python train.py --num_hidden_layers=9 --hidden_size=192 --experts_per_token=8 --d_shared_expert=64 --hidden_act="geglu" --router_bias=true --init_std_router=0.0198 --vocab_size=16384 --norm_eps=1e-06 --learning_rate=0.00374 --batch_tokens=131072
Below are experts of layer 5 (counted from 0) of a mixture-of-experts language model. Rows are named gate (a neuron's input weights, with its number), up (a neuron's input weights, with its number) and show model dimensions 0-63. Each number is 50 + 10 x the weight over its row's rms, rounded and kept within 0 to 99.
Before each expert's rows: "mostly gets" lists some tokens that are sent to it at least half of the time. This comes from a sample of Wikipedia text that the model never trained on.

# expert 170
mostly gets: " son", " Mad", " daughter", " young", " brother", " Mag"
gate0:31 41 39 62 26 43 51 63 41 60 26 65 44 55 27 53 48 83 50 49 32 53 41 65 27 54 33 44 63 34 56 56 57 45 49 43 71 50 50 37 55 60 42 56 44 44 34 40 51 41 41 47 58 55 30 63 43 50 50 39 49 59 49 43
up0:30 44 36 65 47 35 47 60 53 67 37 69 43 59 49 36 48 70 51 35 42 49 33 51 35 57 26 58 57 33 59 66 38 43 53 54 68 54 39 35 60 48 45 41 46 58 35 48 43 50 55 41 55 63 40 61 39 35 46 44 46 52 58 56
gate1:49 51 51 55 58 51 56 47 48 51 43 48 59 57 49 56 60 55 59 73 54 44 57 62 64 53 59 38 35 37 40 40 59 37 65 53 52 57 29 50 56 51 50 53 44 33 48 63 57 54 44 36 45 57 57 40 38 52 56 66 58 33 63 63
up1:51 43 45 45 44 33 57 60 39 35 52 64 41 38 40 40 43 41 45 47 55 48 49 46 33 40 36 49 78 56 60 55 52 52 41 57 56 53 50 39 47 46 42 54 49 56 44 38 41 66 53 46 41 48 52 47 44 63 51 40 43 60 40 32
gate2:60 46 52 54 54 38 52 46 46 57 58 49 38 51 55 44 54 43 35 55 56 56 51 35 36 41 52 54 35 24 40 48 59 45 56 51 54 51 38 39 51 46 52 31 57 53 33 46 60 36 43 46 60 52 34 42 61 50 48 55 68 47 54 33
up2:47 35 48 31 50 41 47 57 65 59 59 47 45 53 41 60 48 44 61 43 63 53 62 34 60 56 60 69 49 46 65 37 51 29 61 49 53 52 44 48 56 49 52 66 50 69 52 60 34 51 48 55 31 63 52 48 67 38 58 38 54 72 43 42
gate3:35 41 37 45 40 58 54 42 61 33 57 55 55 48 48 44 52 52 61 43 53 46 46 57 53 68 35 53 51 50 44 61 38 55 69 41 74 22 57 69 53 47 57 50 50 64 41 59 39 43 51 69 60 54 56 56 48 49 65 42 40 62 46 58
up3:62 50 49 35 70 63 66 39 43 58 57 44 50 42 45 50 68 44 58 43 53 39 46 60 47 59 52 54 37 56 50 66 71 38 56 62 28 69 48 62 47 44 60 34 41 60 50 54 69 57 40 53 47 61 40 52 41 37 41 57 59 55 43 64
gate4:39 40 43 47 54 58 48 56 44 43 66 68 40 53 50 43 42 42 52 43 32 44 53 61 57 39 59 53 66 48 63 66 48 44 43 45 64 62 73 50 52 45 61 58 49 72 46 61 42 72 67 36 61 50 43 48 50 54 60 50 57 48 51 44
up4:41 54 64 40 33 61 50 40 32 32 45 61 42 57 39 67 65 47 59 59 43 46 52 35 55 57 56 46 42 45 51 55 48 48 43 44 71 70 52 49 49 40 30 64 46 46 34 59 41 69 56 60 32 40 57 55 59 63 49 49 56 58 60 62
gate5:56 38 40 46 44 44 42 46 42 29 58 43 48 38 42 54 63 56 52 57 57 39 56 46 47 65 65 40 36 52 36 54 63 52 53 42 42 50 62 51 50 34 51 40 52 53 40 56 42 51 60 44 67 34 57 23 31 67 54 65 32 63 45 63
up5:50 29 40 38 47 62 52 51 43 38 46 59 49 53 48 39 32 60 37 42 61 39 56 47 69 55 58 33 33 49 41 61 70 46 39 42 51 53 60 66 43 43 57 44 48 53 40 61 46 48 43 42 55 42 61 32 43 34 56 52 39 53 51 57
gate6:49 33 40 44 57 44 40 46 47 52 54 56 50 47 62 41 65 69 52 39 51 61 53 57 34 39 58 56 56 48 52 54 50 62 52 60 57 47 53 60 57 44 45 63 54 48 42 57 32 51 49 52 64 39 50 46 35 66 32 69 38 48 65 47
up6:59 66 43 44 51 55 55 38 57 44 42 49 41 28 46 56 50 51 71 58 65 46 29 52 53 74 34 38 55 59 55 62 65 40 43 47 51 71 58 43 50 25 61 39 47 55 38 63 56 46 46 47 43 54 54 60 48 23 54 41 35 41 49 51
gate7:57 59 28 59 47 52 42 63 54 43 59 47 63 59 46 41 37 57 52 57 72 30 52 47 56 71 43 67 56 47 36 62 36 51 45 48 61 44 43 36 44 64 53 57 68 43 54 50 54 45 47 41 59 35 63 51 34 55 53 43 51 58 56 45
up7:36 54 56 38 69 43 60 44 50 36 40 41 41 61 52 43 49 42 47 48 51 39 47 51 52 58 60 46 56 39 43 50 43 52 52 78 48 47 36 59 62 50 28 40 41 53 60 29 57 48 58 80 58 53 46 56 24 37 41 46 46 68 47 56
gate8:71 47 65 31 40 52 47 33 47 41 56 51 54 58 63 45 34 42 64 56 54 34 60 42 57 52 56 74 56 60 52 52 57 60 48 34 62 48 52 63 55 42 56 56 61 39 44 52 60 41 42 29 57 27 44 58 48 51 67 76 44 60 52 36
up8:39 44 28 42 44 50 33 42 42 52 59 54 43 51 36 62 37 52 39 55 54 58 50 40 50 54 41 50 55 49 72 53 62 35 53 44 44 49 47 63 31 55 46 49 36 39 49 51 61 38 46 58 47 55 61 54 43 40 55 25 59 36 38 35
gate9:47 38 47 70 61 63 40 50 51 45 63 65 45 37 64 37 46 53 43 64 55 37 42 55 45 55 44 62 49 47 36 32 48 77 41 69 47 51 51 39 52 48 63 37 49 46 37 38 33 53 62 46 39 45 34 61 60 41 51 45 36 42 51 49
up9:49 48 44 49 58 71 24 44 56 45 47 60 58 62 55 50 55 51 48 54 55 33 40 46 56 57 34 64 54 55 55 46 53 40 29 73 58 66 51 36 68 51 62 50 50 63 48 46 53 45 57 54 45 57 53 37 49 36 64 53 56 46 49 53
gate10:33 50 44 57 57 48 59 47 55 62 60 64 28 33 58 38 51 58 53 51 52 66 54 27 41 54 36 66 65 47 58 58 56 55 51 49 54 67 40 74 48 39 66 30 49 76 41 67 50 58 56 49 54 57 45 59 68 52 41 41 48 55 58 52
up10:42 61 40 44 48 59 49 54 52 42 54 41 24 27 49 52 54 49 48 56 48 60 61 31 45 39 38 56 72 40 50 62 44 41 42 49 42 62 65 54 58 62 45 56 34 42 56 46 47 38 41 28 67 36 60 34 66 63 27 57 49 57 54 44
gate11:56 55 41 46 52 53 54 42 50 41 47 41 61 59 54 34 62 39 46 45 54 68 38 53 33 45 34 50 48 48 45 61 56 58 53 54 58 53 50 34 53 47 64 44 60 50 48 57 42 44 48 53 39 59 45 55 38 56 57 49 50 58 69 44
up11:49 60 37 52 54 65 57 28 58 48 56 41 48 67 47 40 63 47 46 50 78 51 52 42 37 42 58 38 39 49 56 52 56 46 53 68 47 46 45 33 54 41 46 60 49 50 26 42 56 53 62 46 38 58 32 48 36 51 50 56 54 57 65 43
gate12:62 58 48 55 61 40 55 52 56 57 66 70 29 57 50 72 28 23 27 59 61 51 58 24 62 47 47 46 44 48 53 41 54 48 33 43 64 66 57 50 47 47 62 41 42 64 48 50 51 47 60 54 50 43 59 51 28 66 63 60 58 53 58 51
up12:33 32 62 47 48 44 45 31 39 52 56 40 39 48 59 47 55 59 70 37 54 59 60 42 50 59 53 63 50 60 22 31 50 57 40 53 44 45 57 55 40 54 44 56 60 63 49 29 61 57 24 56 41 57 53 40 55 35 38 56 48 41 38 59
gate13:66 61 51 45 53 58 45 40 30 42 48 33 50 37 46 59 47 45 47 56 45 54 34 44 50 44 39 57 43 40 33 37 47 45 34 59 65 48 54 46 60 25 62 31 38 48 48 54 56 59 48 65 69 59 56 50 55 45 51 60 56 39 18 41
up13:45 65 43 47 57 60 46 44 52 42 53 38 48 41 41 58 49 47 46 57 47 52 31 44 52 56 44 59 37 35 45 31 43 47 34 42 66 42 47 54 47 36 60 33 59 52 49 51 56 59 65 69 67 57 45 45 47 40 60 56 59 40 27 49
gate14:53 60 58 59 56 44 55 55 55 48 33 64 54 37 64 48 27 40 45 71 49 37 46 50 61 33 67 44 45 46 44 60 53 59 35 66 41 52 50 57 57 61 37 75 44 40 65 49 48 56 55 53 46 35 33 49 43 52 47 49 38 55 54 51
up14:51 38 63 60 57 54 53 61 32 39 61 51 47 58 43 69 33 52 42 54 49 65 41 57 44 30 39 54 51 48 61 66 51 55 50 51 61 48 42 39 59 46 40 54 58 45 44 59 49 45 49 48 41 53 46 49 39 49 69 44 38 47 43 42
gate15:49 47 41 60 39 60 45 24 54 56 60 47 71 42 51 38 53 56 54 55 49 63 43 49 45 66 36 48 42 52 44 57 44 39 33 54 36 42 43 53 41 25 62 42 36 53 19 43 39 50 47 50 31 63 52 55 53 43 43 43 59 61 49 53
up15:50 51 40 31 70 50 59 55 55 47 46 50 56 59 38 52 40 52 50 47 37 61 62 36 58 45 51 46 38 49 29 59 68 46 62 40 53 50 62 37 48 50 52 40 52 57 63 54 44 41 36 64 59 37 46 58 53 57 54 56 28 79 40 37
gate16:54 56 60 57 57 42 70 47 53 52 66 52 48 55 60 47 52 67 55 54 52 51 47 56 45 66 43 44 59 26 43 60 67 42 45 52 57 53 37 51 56 56 26 62 30 61 39 64 58 53 59 53 59 59 52 38 59 55 54 45 62 45 56 53
up16:37 56 68 56 49 47 29 59 41 55 26 41 61 47 51 74 63 55 43 45 42 41 59 46 53 61 45 53 49 50 45 29 46 77 48 47 47 59 49 43 47 47 53 60 54 48 51 49 42 63 60 60 53 51 70 43 38 56 62 66 40 61 53 69
gate17:45 43 46 64 49 31 31 53 72 48 52 66 47 52 53 51 59 47 65 58 62 53 71 52 47 57 36 47 49 52 64 62 40 38 36 42 43 61 47 38 46 51 43 53 46 53 51 54 76 64 49 36 43 45 56 55 54 48 59 41 57 52 16 74
up17:66 68 45 58 45 61 42 39 74 56 61 40 55 62 62 53 50 48 67 72 57 60 50 62 37 61 45 56 42 47 40 51 43 50 41 51 33 47 62 35 58 52 55 45 36 41 57 36 35 56 46 58 39 60 46 50 47 50 49 55 52 28 34 63
gate18:53 51 62 40 64 47 54 35 50 42 65 43 44 65 40 58 32 51 66 48 56 61 50 73 53 43 50 57 39 59 60 42 39 48 29 33 46 47 46 32 53 68 49 58 48 53 55 37 43 51 53 33 31 36 42 49 53 53 52 55 42 45 35 37
up18:58 59 44 55 42 48 29 72 54 59 53 46 58 33 48 51 64 40 44 61 43 46 35 37 45 57 47 46 66 40 42 55 59 53 69 60 57 46 40 59 49 39 52 47 42 55 38 67 45 49 54 60 56 74 48 69 55 42 57 48 57 62 60 64
gate19:62 49 71 45 49 47 57 49 44 51 68 49 49 45 39 53 47 41 47 42 45 62 55 47 49 56 56 36 53 77 45 55 56 37 54 62 37 47 57 57 56 60 57 31 44 60 51 49 42 67 34 52 48 68 59 30 68 44 33 56 36 42 58 46
up19:44 47 60 57 47 46 34 51 48 41 52 46 70 57 35 52 39 45 43 48 38 59 79 46 40 57 66 55 46 62 34 52 29 37 38 52 45 35 51 53 53 56 64 63 42 56 43 48 40 67 21 53 41 56 49 38 60 47 42 33 55 57 45 71
gate20:44 52 57 59 74 67 68 36 69 54 48 63 59 56 55 49 43 51 50 38 49 61 50 50 61 58 45 54 54 44 43 33 43 48 56 68 53 43 56 37 40 60 46 44 46 34 48 43 66 61 50 49 52 51 56 43 51 32 53 45 33 67 58 50
up20:51 44 49 63 53 43 61 54 31 49 25 66 38 59 39 45 58 33 41 61 62 49 45 56 58 46 54 75 53 36 52 44 64 44 50 68 57 34 48 49 50 58 28 49 66 61 31 53 36 32 55 55 53 49 60 34 61 53 66 61 29 43 54 41
gate21:61 53 48 51 44 61 46 47 57 76 70 43 29 41 62 72 53 41 52 48 41 56 47 57 40 60 57 39 69 34 59 42 48 61 62 48 48 37 55 50 61 36 37 60 32 47 50 50 47 26 44 54 47 62 44 64 50 47 55 46 60 56 36 33
up21:48 51 52 53 43 41 52 45 46 41 58 58 59 62 74 36 52 55 44 44 38 58 48 61 36 46 59 79 44 55 41 52 63 59 57 34 46 43 48 57 31 60 51 54 66 38 56 57 46 54 42 43 54 65 53 30 43 44 51 47 48 42 62 67
gate22:56 67 61 61 33 51 48 49 59 53 64 66 58 41 52 57 37 42 43 75 57 51 28 54 60 44 61 45 48 42 48 58 51 47 48 44 54 49 45 58 55 51 36 42 48 52 59 44 43 68 53 49 42 57 33 67 48 45 78 67 72 55 54 58
up22:75 49 52 72 65 47 58 39 41 50 55 40 45 45 46 39 57 38 55 42 64 59 42 47 64 32 60 42 54 53 39 51 50 51 44 47 44 38 54 40 55 45 45 30 53 53 42 57 33 57 37 44 40 56 43 40 57 51 35 36 40 41 49 52
gate23:47 64 51 56 65 40 43 38 39 61 49 56 57 58 52 50 59 57 64 58 39 40 51 59 41 57 44 36 50 53 61 67 61 57 44 36 49 55 62 56 38 39 52 47 54 58 56 67 48 56 49 61 53 60 43 46 51 55 42 67 60 59 46 45
up23:48 63 55 62 66 48 35 46 46 60 49 62 66 48 63 57 48 53 54 58 32 52 47 55 42 57 47 48 65 46 47 61 62 57 36 40 47 43 56 50 28 41 43 43 49 65 61 60 51 57 52 68 51 61 40 58 43 62 52 50 61 49 55 43
gate24:44 39 38 49 53 56 43 55 46 40 46 69 51 45 65 40 61 44 50 40 60 45 50 37 58 69 63 52 40 63 54 55 51 60 51 52 59 56 32 52 62 65 56 48 56 70 56 58 59 58 36 49 58 55 59 45 67 61 68 65 51 69 52 59
up24:49 56 62 45 50 39 40 43 20 49 64 36 64 56 49 57 40 52 44 53 55 35 53 65 34 40 47 46 47 55 46 54 68 48 49 52 61 49 75 51 37 47 51 56 51 48 32 33 40 65 69 60 60 36 48 48 46 61 33 44 57 42 59 40